From a checkpoint of a small mixture-of-experts model trained on Wikipedia.
Size: 12 layers, width 128, 26.5M parameters.
Experts: 128 xIELU neurons an expert, 4 picks a token, a softmax router.
Below are experts of layer 4 (counted from 0) of a mixture-of-experts language model. Rows are named router (the router's row for the expert), up (a neuron's input weights, with its number) and show model dimensions 0-127. Each number is 500 + 40 x the weight over its row's rms, rounded and kept within 0 to 999. Numbers have three digits each.
Before each expert's rows: a language model's description of what the expert responds to. This comes from a sample of Wikipedia text that the model never trained on.

# expert 26
Table cell separators. Pipe separators between table cells, mostly following numbers, scores or names in sports and election tables; sometimes semicolons and colons.
router:565466463482484512505544538554471521504607533488519397505455545487527520464565414595488413573505487452499504449504487471554497494424527466564416538529496517508507492521570517531458518470535467508486476492447479485467472467486528530534467507472538454454536488546508518422507469513523601509538431476504482450567533523476588432494482480543520520475454504505515535484441472514526480468500
up0:433462525525489566482538507427501529435494454429481476448482529504496571429487494475536473487503505597475502552454503455566479486589507563485462470511471474488532487509524464499528463513417574551499549532425520500465543516496461543525600489493506448473494529471505519559524405512527574502551453510454540528561486501521484433438455481458538483551489443454497523469455517440472498507488
up1:535483484521463490493567538534509485505557517449549529526579538568497485471511448567477534525463497517498488477551552581489443544483483429469478448439484459543561433476498454548497549471443542479509430523481544490478470501547499439553613425539557559512551453471579442503463501487515506488517487454493541546516442557495494476496501516469563481476540536458556558531553512468515449521531
up2:538514485496486527476569536457525572511458470545450528492520544478526536493486497536503542525479513551555528523492504521560549475589488516497526460485532423527473541569488501501490381442537500464591447517494478519543575420524494555532533471508510455454472473495532514484580493538496525557419519474507507493548459512532520498520544478553545540494359499489546513496585500484481441540480
up3:494627527451484490455504505483505430481507459446508459485483469535484526492399523509514481531552553480546555546465557456485466510473498568503492514541504496477524489531501411515422474464517512426462431518536581563589463448523489517546491454509523485517569493541499461478563481562487538473457501449506492567550552510488405573489458504497514457569511489515538512497555538521510511503547
up4:571536506553525552494495466582433497508435535497444518403521481501472565460513454480489430523495503522522527503433458452502493469491467533481583446459506470552555519511513577486508460440476582546398480520507522467474553522517483487488496503508492484517521447589501508591502558493463541475532526524500500459538514524557502492578502586502590499487513559521525504478470502466570539504543
up5:485502480581513530509480484572602533529465522459508527479492485493504467484547465591513509526540474479386439543478484488534531459518497501512439444453498509516562488506551450565504558473534430528481543545533500535503449533497494550498506498425529495542524458485545448494471530545516466507518596525526556525514460496537579416491414484467486524502504575471410490436517489507503478570499
up6:408493497499491486524468470524514546504463573512531515506455490434498509517463613491460505485495494531437410432497444568463509542503475473518456522548517488516546499468463515444469522524537586567561526534499498473464485492487440525497477496539527508541513534492504586555471580547451481533458514537550487560457604440524538557487539504495474471501490480535450587540492522437544486548545
up7:548551545598499539532470482522522520440481557560456495565474454523536513456555489518523520532459487542453494485468432568516476509585547482503521499465492445469542492528528581485487469518568528510578533489454537497479575454472472457466457521594494503531435557522514507474477526473483572491587573472441501488573523474529497486437442507532483518546506520529492552594507524487464481496525
up8:477547572556472441482480460570527539502473498567461495506476517452490398520493504414475514534484509505587498537552470581522491556513546456505505497433480516541489505543452496507425463557449510474576517492566536511506593507475559503523486541529495453480546545481476515527548504559494527520493482414541440512464463483434566488571461421482472460505460511553468500489558490483495531551483
up9:505534467490435448501541466479470557512527484562499477489531475574476536525539564478418501495492501465502463469515492452445400466513405559482529515485489472454488515587558504491509504478474458518486591525467545447437500512480561524520545460488489463545422481452484586490509517524511470566491442533517525506535583524557480464511547466431522539533570426538552521483444487529511511444490
up10:498489507427550410510523442485449562542501483558459511466499481423503487536485427487457495483517485469499522503577447509455525527453475535489491523478462467513445515527577471512466490537478580544487488504610556521416489476455497527520442511506493470574433508488523520526491455536437556484428471452532491537390577529452481547496482516550502536424460518538493537520471500510555538519489
up11:484485537450526554536494485492518462505449463470517492508543512479525469451500445530500544506563521484416447456532542503465529484516485536557471470486408548455449471459527568495526510515492438592463480461484454477481460510563545431489567527538557532457501543551495545417448539503487427428513493481421512417538465469507503465548478466427514554516537507453506474533470527459519587475457
up12:482469499553500582486435501472485524501486471571545514554482524438490504461478531533481507444452515516491520547502490546602497530571448442527521470494502499462556493527474545508509473511506495523468507511573545515496548437580477540498527563459487455452543483479554540464500482487484560550550586439484473441511548438489493453551454493529427436497578566487480475545450561522405539494499
up13:437487416450525488466515468528481512461390537504474528578464491497532414505583598458526502537495506491485532481537490444469511423533541491562564502482567531541459532504486480499442505506588566518505479480502482516490495460490472551447488515487468522403498503506496504458496522498438482441474447444468480499447467511598514448521491506481524482449442532501487546562513446461572498524452
up14:491505483506508479498462467539506494515545534497501473506509500509600476555499536442508524490488499569527491505486452437594458581533496520475456544482542566505516476464617439517535468547507522476507516499464558503499484545435495489478487523471510524474557502472464486443512494501525526491567503598480444478502389550497569425498469496542549431482530560567425485559469459470563522498435
up15:492453534513501410550511463565496539502438541439435524480468497474523465500477549492528495490484473515534477452542459489423530547527462431518496571501546525543492533456489492448509478556554523546514492497485461550468564560417469439508490547498515489470467397520483493532457552543485473503496448531536523473551461512516551431564507463411536540476442603497482460541430457488533525464486
up16:473504456565464496542491521507550421508535427452516542547485503503458486454496477508535504465505453465561514524479465535504502500487574459442473420537494415543485508512582495492435516440525442409535487490477521535519487455494576555476490477440528478524537571483588464490528459518471456476448453508547518535535504494500479497424518487535514576457516454506600543555522457542430476518465
up17:551531522594518538477500443518463595452526495530444476501496404459529479541500510493479477510462467450493455553476513458465466535552478530526446511477515514589477489489549490396566449498498530508478534475474518418480507551507475547434495526467492504414460506452454567463523514519508443529538490443496500456489575558446544410518494470499472495507539548465429504518454495516550482437473
up18:569494575535485502476544523537497537521470535556540443540531502509465501498560437462532412523547521496510537489541407450481548417503490498466481489454479476552521509465451498502550544486414443501505481457567450448529506477519543446495513474442489497528513562518459465580557520492521535490514497529480519484497477469510519545442554474463459639585513480461527440460467464500536553478516
up19:463475488567513507435562583516519486523579529512548444474466467499432555492490495531515512463534452471536506539523536407479398459523538557472468434502509492464526462518517452456514466540486554426473476575566495422507516513547476581465520449530494526520503495460500521485470535513580555492521560465490513504483443492515494498449447431565508499547581521433523540491498444477475538490475
up20:527516503570599519537451480479484436504551543493473507481467478502548429471494481550541512550497516504429529510514570515488531559478507536499550489567498443494477471509497470533451498526523491482547499525522545535552522485518474479530431560530501458442493434521476412514408484490471430554474494454446491490500521538513520495529599558561488497519534493500517510555417552414538441424569
up21:477474438452509465439525433505475537510489524423441520493558516504477488500560476487515493492483489513515438574631476518460478574469570458532519503478554506572462485478469493478415534557522493512490495481442549509515587543434491507500465518583522524516497470508516534495467495468505460451526452451555482589520490492551508477576444562509452453506432508520438450500475475482543480554459
up22:499509514482538427458525581477567482545449493521499477547511455536474456577524452461550541556432520450544475482608484523437500490482470541495431495499511455458436525587491504486544541480497528444483439470512484481470485394447474508484550526494489538451530485514518459467540541509497481432511517496494510439573443505553436536535499571491544553479503566494555457521523472505537546439499
up23:517508477467528503547501465565432470395476547452472511542488510517571504416531492519602491508577499461473486520506543484450482536470567516490595504519592471537488509509418567531454555500502521451506551505507493533575527518501516445608462473531465503507540461483446484469503534502493430524501452541522531550516498516493506479531524484465438572512531414531566505490514517467476480546508
up24:466454463457484496507541471559485496499567512463496475494502438498522507508515496528516535560493510517524587555487536428472483449503465528510441503509466467514493482580400593496442497563518511483506433497549471509508500509557529549539529517557493557407504603501505538496505502530466445536488420473557466508371585489510524463501517545559438509541443483509509526464469531465531514474517
up25:506476481527536533462444520461479536518450531516511441560550506469511529468501545464522519527474513544429448447428493487557573501464569510477512498539519507542553479469531457516516584492519577464534361474509537482501490501564438589451544421506548524527512503487510453494495516547548547488504525412468481547464542472476492440504493574467576433512502483508433483461485481511502523465461
up26:464524530479545466461521476510447522516567458502537515526503492496439467448503492481514508421600544526431526528491609546488513501483554576477513501593436466571403472499474430550463463490494526478473506435518503475474485537573484511531504494433506515489522525575382454529500503476540507404505472457507475468536488470491479547468497445519504556565495471480497467515551510478484481475543
up27:464535476453514484515480426464512462528461519493567531550440539514539484488544597532482506550497500530502531443499520479530500484488470485505467547565522590506563490538543430582402479511542440563552519492485517557513504450561449512526462625466529496461508439462461439506465470443437456546529508525477498513483505506497481460530476561541529458508452490537470453501486486575568525517507
up28:505470479509527471487550467620416453493533510440503509527435471461480544457514481400475490503506530526550468572565527466477539536460494528516452500553488463567502478471502508466455465493534480550532445491470465465463504456476484516444494509476537496545576495486502491517488514566452466466563479455547614558563462548555555510480563500421505564576497517550462503504463490470529508469510
up29:544532527480414482457503516516487454458527597501546507546449515506487504499532537493613492488599437479536525548480493497544505547513480427483501499465525530525563496496518505512484493470543571546414551499547560458484482531536453520517474552505587544541544505463516468493532536558504538560578553475512498482466489514559542474474440523491500475436522543474431450543524447494470439571478
up30:494466514520468461486553490540523449476549518512516558504548544490485536521500511465544530474497492505509482417519485489453515537423497497528507481538431391583446478502494557479452430483509567574436507458500568482462516558509488499474452509457482564512552566477556514457517557514508438541541410489542479460486508493519520491564558476536499471403540504487512486466593416520514515477444
up31:493520531542503531462448471541488439497444485554477581606539511424448496540472495482492494456520431558507488513403488565531449604527503573539501476519473454467482488542448507534492505525456527489535496514458474481553506415529426488509417496565480493476522434588487501545476546466550545455463501457459512417505512514522488481507486485525495500554494496486557548483547513491439484552526
up32:556510539542417538468512426524526525501437476527556468486445565490476549524486481475420467500484493516569505473518516455426490491453479557531497472504549547490510500558554494550524522522496436492509544403513472577551510478468517489499474567507479495495500577507518429446529431530445453506504526512464567514514544599382502479468488528509536439530465501487434588501492502503515533481509
up33:494511566522501520548518502518532526512434522465451456511493527488554554513533442524547452486528543509520523443516490539502518447487520573501491493535523511547444496477612475520478513438441458540519481496501495510495505541557557449552495582441496360495484554533558423556536513465497566488520554500480468511542431487526461457501475425445515502500498572467459490521515451525496540412453
up34:517462474508387498488474531488521399499581439486506504433525533434529525509453508434480564448519457527471501529454491537475368527559530520577505467493485483457565507514571508508417438516475509505520523501408519554475527527486532509507501525548487516473491480567514544507493474563501475507493507471498419464491534518532492475546516507518517470517605479495497532548449552429500469458465

# expert 33
Ch, Ar, Al name pieces. Pieces beginning or inside names, especially ch, Ch, Ar, Al, Car, Mar, as in Cochranton, Carleton, Starchild.
router:574476504471512479487501508529506454491519487448535400538510486491498483437492431560538488459485505476588564474529486459506451501490488534511449495561472525534484402549500418457468459494582533517449470490507463514500507503498507536604424498529560478558519471534473530475480518470549593512505518505472499496564485540402511472524497520470448545510461522434536495426518439561515433461521
up0:497528518498505514519464517504533503390487479513520502516494470490472441516504507565456500526521486445466527483525470481578525547584500526525496512519453542504522482476577454533524471435468479535482516535417492524401537514543448507512422453494508471537546571480530552452559508508480504495544516363558493507504498562441548470590521524513465478562530455550507493497491574510452512569564
up1:483490542503512448485568516537588483494458534473527467520480539500471533529532519467377468525483511520464456501445479475469488504474512542462465553528554511590549437530508494499540515510475464451452481528469536529468482453498558466523490540446497448545480576537501443519570531518566467581461532502524529421532402471475438490525459558525544553433483449522510493455523511520461522582540
up2:494527551587468427435526462554494528530511522528537504524556557489458451538434535534518472486461594557471539510432545539494453533534469448530526514376446466505514456505503482456557587519516479509452448452482552508523558505476545492531433500455492509407549468526459456484484469500460520523506486452477466543484460432537483534496514527488473539500493425444476428484490478445470502506514
up3:510462586532458560462487531521475540576508516465474490551426506478457446464463497492578513442511522503503547481477517542534582524518420435519539465548567468473513463425468469546511491493553430453500504479544469491542473439508443475550400478449545490542507538491491494509534517480439504480465472491542457436516510455448498512578531520453523579501449470550499496454522516574455493494443
up4:472445540544541476504514552477505506468492484531453452472468423494437426416491519512483544502485512520511511510544492463470551534528503454516485523536464562507532421553513450487530532545461530450479412464558462525491565495484451513522489451469513495500527516496455525554475521504522616499479497505493465485544561543416422492506523486504447552502451480503546511577495444565559457551384
up5:476417463433510478446468522543490498543466494489472433512458446500506481451420470450575492477474488496549514472482486560515512489464522464506543519559497480514557452560429518498428506544468469494547517505502501449569520532552482496505451462453478517555505548487474464546540598486495537506548524476494504427500490517563494445529487427416475566506367476496447460478524486482418481524472
up6:523513521497470505470493471512445550483529447503533538515516534492495478488504486494519529428503498554479472556460568533533460505503555572566421496565353487531466398581482528466565499489523531539503524538570417495463516501513547400459558491506540518511495537503526579484517532462488451526599475449511483479497490543451482498495481506481500462458463537466571487489509496479502453523567
up7:525463521506467485509524466464494483522558461543545483467508521442499486537419518542537540547453482484512497397498443539398522455523500445544498538516511544544426543518527480544550410498514577534498511488473426486508451535453495510458471468485486435466555524496505496475440488449514539519434443556502512492417525442501436491468463543551471483463504505476538491568452471489586504468590
up8:571468554538443488499505514535460589440481503424544488473492526446465490424418493484535444556487577514484525498583488522468478540515547475515527529548487543516480524544566505543515562539487481511518521486451495500497496521459523526503499487478509465466432469531521474502552490471433507542459496459522465635479573509520540430433460520481485484447554515617517562471488509504539465511531
up9:503471535538438557525444477526431559526497523523493595505598475458533413553510461491467487495537449437498525500532542583552484505561456501495514527488483473487474540469497431440518562569539456586473569429509478471557458444507530507508427507467543552517492487471450441485495533501515525507557479461459465557474531541479569579562504497534487492505505491489488495447528447448497517489475
up10:448569527480470476411505465481501480473585508588491508517529495545458526493447489478502445488528450512549532448514480519484524525480521505489513482558511441510467488462473507457447601472604482527482514526544495521546525524529494524512603469454457550474451496554498509458456484454503420466496526559472544568596496459508535529522458485453528504547475559528506413554432552513538514509457
up11:502469480491473424551519562472461499447483526536398482537500502538471467492531491464548521530504460462542516425489485586485522418462456536539471510452447560495474484512542499556513514500568520477494516562505485477492572588473487518504552461474596475539497575556593551507498473477563552499536607489559501457548487489480504498532458531455438470543518545501524488474532507477533506513559
up12:399444534529526540500489450509529551520514516444499454464498463500503474489463514496480527426462523546579466503493492454485493488497514458511498542533488492477509503468521499496466537497463455520514500525557471546526516510608510565533451508437491490455496469500462607438509475417522475492507530439436470506474555514496551527563544405485510543563538497427438484486639523519438501501453
up13:528414473479551503500424567546563476468597461516492539520440511517484509514492502527548551456528574523519521482479566492461559564466490444486464461511470543532499465472561507523480472442544511483520451509548508476487574504536515495496494407456494402542529529559419584583515503477463458454500487526558511543487566452474529482502540510454512460503446481452520498536519492485421502509541
up14:525471502519513520466519456461480483484543500485500497517506412456477490509586430521519502511536500484471463496478536471500532532464569584613513515485520484498495555566468557507475569545492484496611476471400518486460532504408518542542520549506537556479426470472547457420461495487478461536459476502471516518522573516509530534509487524504462472498510393507488528457457554557545581500500
up15:518517491482580500472550516477450466477487513464533459512531617511526522522490531536468501489534494500506484522503566513475491488479491499457519403460503541455491588501505488567463468439506597467528556514463524418547513476489531474496515507500429470521455539478474460540530423515539568543473388534467609530553469496488441479548494440503446518477515517408438501486549507476527469496516
up16:500474417516446559483436492547476523516436483469494522434454448422474476491451479570578446415519495494481510467490467493485524463478467556447499596527443499561533480481443486459478517458498533564565477512414493421536525429546484498579503440434510492532478503507460513500483525471587536437484525462477512500481533461526503525420462475478535488533422510505546505487552496526497489494513
up17:529523530463554486434471528486464537515439486442499455514547503485486475497449551505538497533484532564544517602485538436513473525548528434573548460429466525506545384503565580496547488449513485467465487466564460464522523565524493522537522455503487488477524451453527489535489531574461545445540488559530528415464517532523496506475449496450473478464452508477534539572463481532547506460441
up18:500557572537484512484497530541444479455469501512491456417496528464502487584489451458525488468452475486478477463510495512376523445428447421588520477474521532514430563522566499498519534482466555422473550491509509511538520480477540448535486479438515529473511509500455489574499501401477468548498509457494531515532480479617524477501550527551475499539482569517456482474520497509465478423465
up19:462488507505464467485453501513507444501527572429422483499505456503535528434511481504525467559430507530456551520540488451479496546492457510502471456521459525487548412477558476498491524448465555552487446556520529515440518467520523530516483497548567393488544461516471528535454492392468517445494546470472501495438473479468461504384521499461583431479485497542456528470435466511504473552542
up20:487510530483556499487460509526532449462532459466545471503522511508496519453527481481410564502495486449550439497498484426400490492431527446500484488521554483500484527525515421536424497529494459510542488497501578617434551499508515467510453525562476431551558520524551503541520464499437473453450507432474483476550534561500532496507436499573477487506459483555472553545474592545540501488528
up21:508493509537472511542505562561452475584464503466486477484467582481396481507498537431468477510543454579465482501549494477497495507493553496522438482456535538422572484428499457487450477502537530535527516481447482579502518394504482535519567508402462488554496553493579503469577508476488498488478563515476501484499488450553571543489481442512526525511479503546482498497536477518543486496600
up22:425506562486589449547537469545547484514593433556542537553503424480437548427439464525551551533479459517586488520507509545478480470472540489498470524489509439499538443524481503541461443528475443535523512460452484508492484554533574506423465522559496493483442442491484487470455484459464528494511511517481507501562504448445478548517476556521510497575524498454518544492533500417508570467506
up23:446457471510571469485533507468517487460452448498474582561474425489523569482545498509552558493463450573510457519509490510512505449436509487490410520524489569494539445540491547464558499517509501453533513497433525481481434554544455474536455523520538532435481561468498505488474484475475541517569571547521451578502493499527418524530495531538539594576477476477523481466444496545511564543540
up24:529440511543549577454524488578504485521515494465431463529495464495502563509446479506503521499510522521463531543456519518484516508500548495519507511505485494377568411475484530457473467535514482512524528522548547542490573566542501558565474513471515516459521480461495568478471572435544490527516545470572523502595593514497580544566477479453482437469449456493481499511558471535526525556547
up25:524526529457594411512535521553499475510551497479531539534464449470449462432499522526533498516447517512531508456549477507494561494507445525538578448491550572492444574510530515471435531488454548446536481446464498497463467504534444484440567557478536539453469520498468444419562520477502553490415507463516510414463540476535456406492552452493509478547488523487503475561525519492520499474466
up26:525467427559467426562513492572518526474404448500474515511472491463541440449520500514465465539501536536419501491469509451420548519467443527498486524533538546539463464530488447482533509487515437487525507462539473496478524489490445522440479514560534472478536555522539542517581547458540519520518548525565557431519524410568538501487566548538463446541512496493508486578447442494440491466511
up27:452501456531480473504496560540483510514485475481451456528465444511452590457456459476470495533541510524528485378540434495451526522463525536487428487553502483471507475503466550466496508505495554553474563479511468485502587552487431585480459500424545495428543501502548524459488525419470538456473499528485512589506550455505440531514497473461434452544468524424472494497427486493567475513494
up28:500465505488538521562517579461536550514528498461591453557544459522513476509533442470512526525400540482599528532541505517530450428515496503577533440550515527462473501554442533571488494554462499496493539461502471489449500542565447449486471503477541503576526482492529553455511462509449488468575546491507490516449575445534475475452513513495497484484487373485504537540508471477466545459493
up29:488575464464544565506553464512495480510508553455526481553509524479451550515512448548453515499521511472480475454543391422408543487511521533491433530562541473481497489549406517534401543476450509494446471482494531525558486488447483561504527514483492504533501520543528513527493519475463492447596496445452482501493602519537465487529481449572485496471481554502490557497475575579514493535514
up30:468524498532512511555490484552521456536396438435458415488472460450497514499501500532451471463523471481461491556517520440495479499541497509419463491471539549496537475417591481498509423525577551484540387471478514545488476414483530486487483541516463425506537513493472453456463555491545499470445376510571512476539444491468530470485533509468498468492493458490543519466501513490473468502538
up31:470506461573510498523555550456488563491550550467471508489510434553391511468483552536501473535447492509517518514517530547500482448437513422472499536569493538510490524486453487550496409492468448493449498536519491505474540465489534527495461504515469489505562521514510483436640526475435438510520483525514496476482492548578479477520578492599460488545521517541553526560571441515488482506449
up32:492440500535570463503475516494565466440555463526502481498450491500599510474480450480510523453503469446499482555427564511454427480459543447499468574423520505511502503512525488463482469546496453516538548505522480504543512550560538525447460427472489479496477511508537481496477476514533527464450497546553524485458449390488510416465573514421457553577558471431493482474522553476516476442518
up33:456509478515481553534489516536461493474445512511447473520617404528553489588461492483549448467484457573517517497505485510454537588471525501547471509489480562396557505538442535470470544451556489483473490491483531474525489440546492480557511507441440557499539487494535573410448537539538540546493525520460566520500480433505522538535530493533494592517459492504469532492449474484505506507539
up34:548427468518476563481506510526448511484499477580489484485524496504410488463540519536473576588525434495452483563395600563573477453425514507492504482450463522472475481512451515455506543532497545478530519472468529505505505538473544467492542502524563545490414517492488527553513479538525493507487416510581482462525483474425486526508545547474477514480481474572473441557559520514454486523453

# expert 60
Closing brackets, table bars. Closing parentheses and table pipe separators ending a cell or name, as in (incumbent), and final name pieces like Lew-is, Dian-e.
router:540494473475509510532481455527510541449583482490504445564458504447514491495534405599474431508484509496528496459441475508558418404394471478545492489460528458493475491524582548512483543472567542504500490441473458522480454481509531486517470525489486425438531491500498538487496470508568558550516491435458504431591492557468546479493518518467508533503454480468466514491462442521564445517495
up0:596546509498491567502482528514536536529507548545525498540495546505550533536432462549555534570483510491432462517468475558551499488519469560446530492539494549492536565454540450508568427445509485436495550432492501489479452469570571475505463552497506520518522508505538511471487529503546453473443494491549574457493530547498566437512563536493591548518486454460505481493547469591508549492462
up1:486545478466458559422516514546480568501513525521572486507504484553526479482550413494487508609486508512454556538501584484510480536523471555545561523469480570532526481565532491529533490459455501545543526480493479527515504437484481441521426481568575533453434516489507513503548532529404447484527476439496530523513475563522528486607472515496510499494486511497439454471429513529505441470562
up2:515455398495490535532472484446539457473545556456427400492473496498427515503448479521433558494469461507557515494471552542443484488501465451530448533451447584464470504549504565498453511439463518471486533524482456556510497552398481446480475528462513499473481476547494527488434474489502477551504531537531471474502456469486510393445461541469448548522454498535554457465554541488457483501500
up3:549524427527474494483535436486486464551558495459557563502457471463456495493543479584480519451529411467424401502527505455451432460464428523541489469457528467452494386550510445524487458512446550484534531568517499554559523512527545513495435492522501531509524491467560475527483558495477493511522539468482519489393543478494561445513486475466470451557464482493486532456502467487497493518466
up4:518506460508514471580520499463540502504517501494453567491472494462491523525536512405526461475534467435508554566440502512468545487468457523474523522524481569518472497539439479537511476459456555522523509509461473527489509539433437473450487511530488502595529499488473492495368555467540475484557419506557473420466514506531464557587520543518568510478424539568559460501482501518489425477536
up5:519491476508459492547518547529480506510504449475446483510465513505480582521465492472503436506507474416503451511518481502471433423524432453472465530545515516499506522487488526499552458505409518478515460445443592403472464459474575571512485550485453547511467461505485565463468513441516497445443551577428448504561437467532516515486493500450472565512448543482481544520508503454493578495429
up6:486487550549523461492480444505470538458526524577431458523534544476500529507514533545430555559489553585518524519543475501522511464471416504481565495438480463495412498496478462333466451516515482504489518501486487492567508495486519474416513552541441501458454497511483549477448519466497542519551529478501567425506501463528492449535525570493484501514553549494519539417529485501532452518514
up7:514450528477537467552587387558484448507511516486474574557517494435484525481478491559441526465475492446529572462535530510498488486444482505461444540508467507487538452533473508549448449518482541436531509457479506514539468568418561459544431476559516486428576502501519459478508484533529495530532471437475545476495487498558498474474589515497520514541454461439447434534546523544559496484518
up8:506459518560561451549472461485428539555527432479507526522420503489396443515458509486472508515465489487486501461473482468455400524523522534448462479461550458517555569453500441513492446485460539458448527503474547459500444446510543446481532432503482507522495524483567548538484543515559455450538479454519563513460526459520516505490503455425475506494494514546522473552565510418597497526518
up9:509498502500476462565503471439456582462583469553425533418471411480455443537484500455503480453603461510464418468511528531523534493558555484519499548497455495507485521521468454531475543530571476528513404541539479510513474479469412485453574542495552525518571475514554524529480515525545565516548468520525568490436475475563482545490493509502516524532521495465486523463483464502508445451487
up10:526509511497504531472460451532534492442492565520444513462495436444448569467559510484467580502517489503530496474510466509530609395540530466489493528501510505501484473577513512491500475558548572444569500534508452462466535586438455503496505435501404518565524481466563531439517524534474517469532536425505512553459556544509534537447558459579493498500499481478460541507480542510486501533547
up11:505504491515522492420466590449444523542461503444499513456516516418501496496510488501492500504490546493494535484448503464511456514546477462527462524497508564534500576406461557434427495486566499555516501500562500501470467464441503512500551514504518500502562501489512515482438380488454436523543472492543574572577547541516629487523476540438480535502468509473497488563483556508491462466469
up12:510507514499546511518533474455423557554534469437553494518476484456486463513462544568457493496486538486477493534463484525456489546451486501457437497473604508517480472506480493470480482484513568549523493523455414453493476537487552501488600453438603451490492461467550501453537407485579529469518453453524502457477515535471471546475513442543479471531488588531517514495484591494583522543508
up13:469506576477480547455440487429479476583429623442511430537555537504451505486520497515537540481547542437490489445521503545556573507548488528503512483534537533505529438498519485476531431570504502501519559498548479449518546542442470472473478492574461497534495546525433457463501538480506510537514491432483462537500468544485528506521557459548527471525502531418445515476501537555415528546501
up14:539483440467499521487544545517503447393485541494539565451509443418507462473517474495521511474538517526600524543536467524507465462454575461473441477484447461466470484490469497497466485515598510540545440422512468539490515517491516511504526458452517484432553537521488401503500527608511487519532551551578472519447512510450460533528542532550456443490530501452490442515475550469531514533491
up15:468476498541571574529526450451501478479563456492516470512499526551515443522549516491555477465506483455516509442531504484507510543511495571416486490528448501528472490449516492505593567520532488438487450531510452500471469489504478464533399467454494485519467479493550535619475554461523523549570408428489502516471471474572537520498510509529388452539418494516481499478474559498489535523529
up16:442527476445484499565565573554484467505508531501489504490477494512474501509486515507477487486542570475464489536530514443421532516513526526589514476495503543521449524529584536522467569458508543564513471439537399521521501548406457440386531469539465509496524500493442482517533478506485453473565498478514493474451504495437487511446519480564524484431490421468514497475519413523430455477557
up17:489414579468536518448445459502577495406466488471561527558522458550476541504545499491486501549488484479448527490537445456457533452464535517434509569479532529503415518418521506449440534512529549516483541459429431543533547512565532507439483517504528483471518491522511464551476504468587513448457526455512555524495542549436551534560506506520470479471440513479504493529499524568551529531515
up18:481529483491538576455461481516451549455459530486542476533457450493457548462511511523494491519494475572422482488485465511478546477504484568536541464453435440555527444500519459505476541571457439499496523544447500549566505525531505420514504550496522575521359492525466522485496530578557505568497463466502525495530495554471579417562518544502532536526456506521505478485447493457518450484545
up19:459491432500504520514398502538514521478473516490463409497481424467419478464464526541472585551508544495462529502476494483545462405485471457458483452457517494492393499490458540515453540471499480452407552496480492504526520570529584517520480465454418527496451503560455480454515470481527471470493557522468479562514535528413471465518423486516513500544496540506499500459462558479523486530547
up20:444459522463518538510479571532480476489479535486496479485560574481467555480505510509486467465525458521562491510454559440565433465476455522494454587547512501552517508509456453510532524526502495531510478482536549471550483515525559584467491503470488523418547476547419513533495419446412520437463556492412513452511425473484548454585530556515487484541571472486479531529552531463519508487525
up21:483533462531511511518547519429490527549528487510546470475473512516447497506376433512501523612525478471515543552528553535492406577463497529468543470456507527507554481544479475568508492522462513531482461557428548559512463437507434505507502471522535508476469483519552541501360565542547441479443538483503563480460435473525490499489512509465467514511486553503532437524523542528497497474503
up22:572521493552489484516501505447447555538547574512485418466485477496466516533540544459492485456483599504537460530400561535440455563522478505469472515549539471506477516598419539538580490537498530456490534551455498468519467483467448519510512478550531523521557543460526510464467488531480515476459431512539475479454531496467396408561534508491543507476449467510518471461520502477500518545548
up23:485559483430483481465531470523565531502410533532443521439475483524485527495510543528492474397563513560540481483527443477472574520534554515475488523491531448497492516557481462515514541537491469531477474518444490485526471572429496546546535408476587499499548568524368500588488481469472496475531445493455533515438477494459448560454572513548475527488504508507529499500468493485480516520454
up24:512507541536503546472523474469530453533519506481494557514515555468455474419423494475510562447498416535507482527574421514499482507504529474507548528498459462496375521519514465502552523423467536466479505514573488473558485497541479486578550471559442524486491499492504514515432546448457502484554600523479511516460579581540502488462540513523500420466512463524479458446424511462448485494494
up25:487419533555472539508483485520487501487500451541466516585527468413477532477526506396483510474454500467512486410507474567519574506520509513504418570464471480512457515497574487547542503536487443528460454492512481534566483469567502416484460530538507462500559531509466491490427538565520465572489493507557496561441445526473431458560510545488505507513514534522461474447451445465434479504532
up26:494471491476554458422489484474463515498478510494513539473489561526462465444490498480457512512506511463527494539484537583539453494522518517539553530510489530464494432490497497489483491374502486527395447538552422486494534443495489504474546492520480518417427439490535379440412554462539495516521497559453504467553478482563506551478485544504510438516503549486457455550541494480505497451581
up27:506465480495486476503447471441528507471550463502456547505443426557488430487540477453511481487480486448516464560522490537449489456497495488472570552507447590473487514522607618563485465493440526531450583505530556464466548461496589453496509496550517529475544506538519471508524501484543581534521514518505508507455479528573464533547485491509518484547491531503537463522503557504558402541542
up28:487503474553514439487477491400476505466528465479451417518477541516446586478527475550478572502516479529478570497467509515567502462478572529529553539456452519491468449553547451482494501499435573512520547478459481455514502499589566548497524543448427458477446552520449564580560473527502528469474525488463537480515420442547506513451479509519456498475543548522555538492546516501489522452511
up29:507461515532514454467550418449483515500527523569495485583494541499522485486548500485497508558563503471503542485499476531532558504463428479523483576496561494431488413535500502459487511429473584482444564592481472518482543516418485506484576513497562566495485537500552484413494481434512541515535528597493500504490526421562517514535531526490486448538464450532467506474471524438453508471483
up30:513498446494586561510499550477515498476473532514509510480441572426432523470486485471470467513485505473536516519394455532444484482456510523441530514517552506463511562501494436501453466498588421578442497545468496565508479479463516519592498521502469505478488451563462468485437503490498476516532508498492451472425531534517540476588511477448512441555491476536504498551539556485547533537610
up31:609519522518492499444487524520454496477532446541496547503452490467533502495540476471504500516539509552484490465480552430511509402405464474526477530476463538531457544492486511449444480475560461518536527509471516558441477519474537519444533483415520466462434498428529488516524529505531532537496472603517469521546535592434553454525427451594488521496458517557528469536479488536563520478481
up32:502529513496427436473520444510472472488389509465513526492466493447426469492444487568454492523489529486507472510458446436485538529551427495557520523527482523449515437444488544580470555479476494479478518547483482494504442494518517445499534515468463518509465576451474469474564420532501501494527503499585494500471458570506570506488497574492485462514396456533466537454476560414562538497511
up33:502522559473509503485540538534549497527473548609515488450505567485527503506536480529485474501558566495445534459558429482437502460510437510524536543451530552513562497434515474438524510488504450507470521565469489415467467513518454500446488504463391529536573490439483470446548507502477491539522511562473483531487503549487587411522519497546523479480500501510453548416555489560531565498507
up34:441501461525503497479469464468386520496614399495425607537534510453479544478440472502499483490512570533532483528488541501489520511554474490486485541515401504495475470549530492544496508571540486488502497501533508513520504488485512480478473615500521550509485502523546571498518524498488486506510441524535547461517449461505416495481464570490537522530529492483513491505450405456429422452534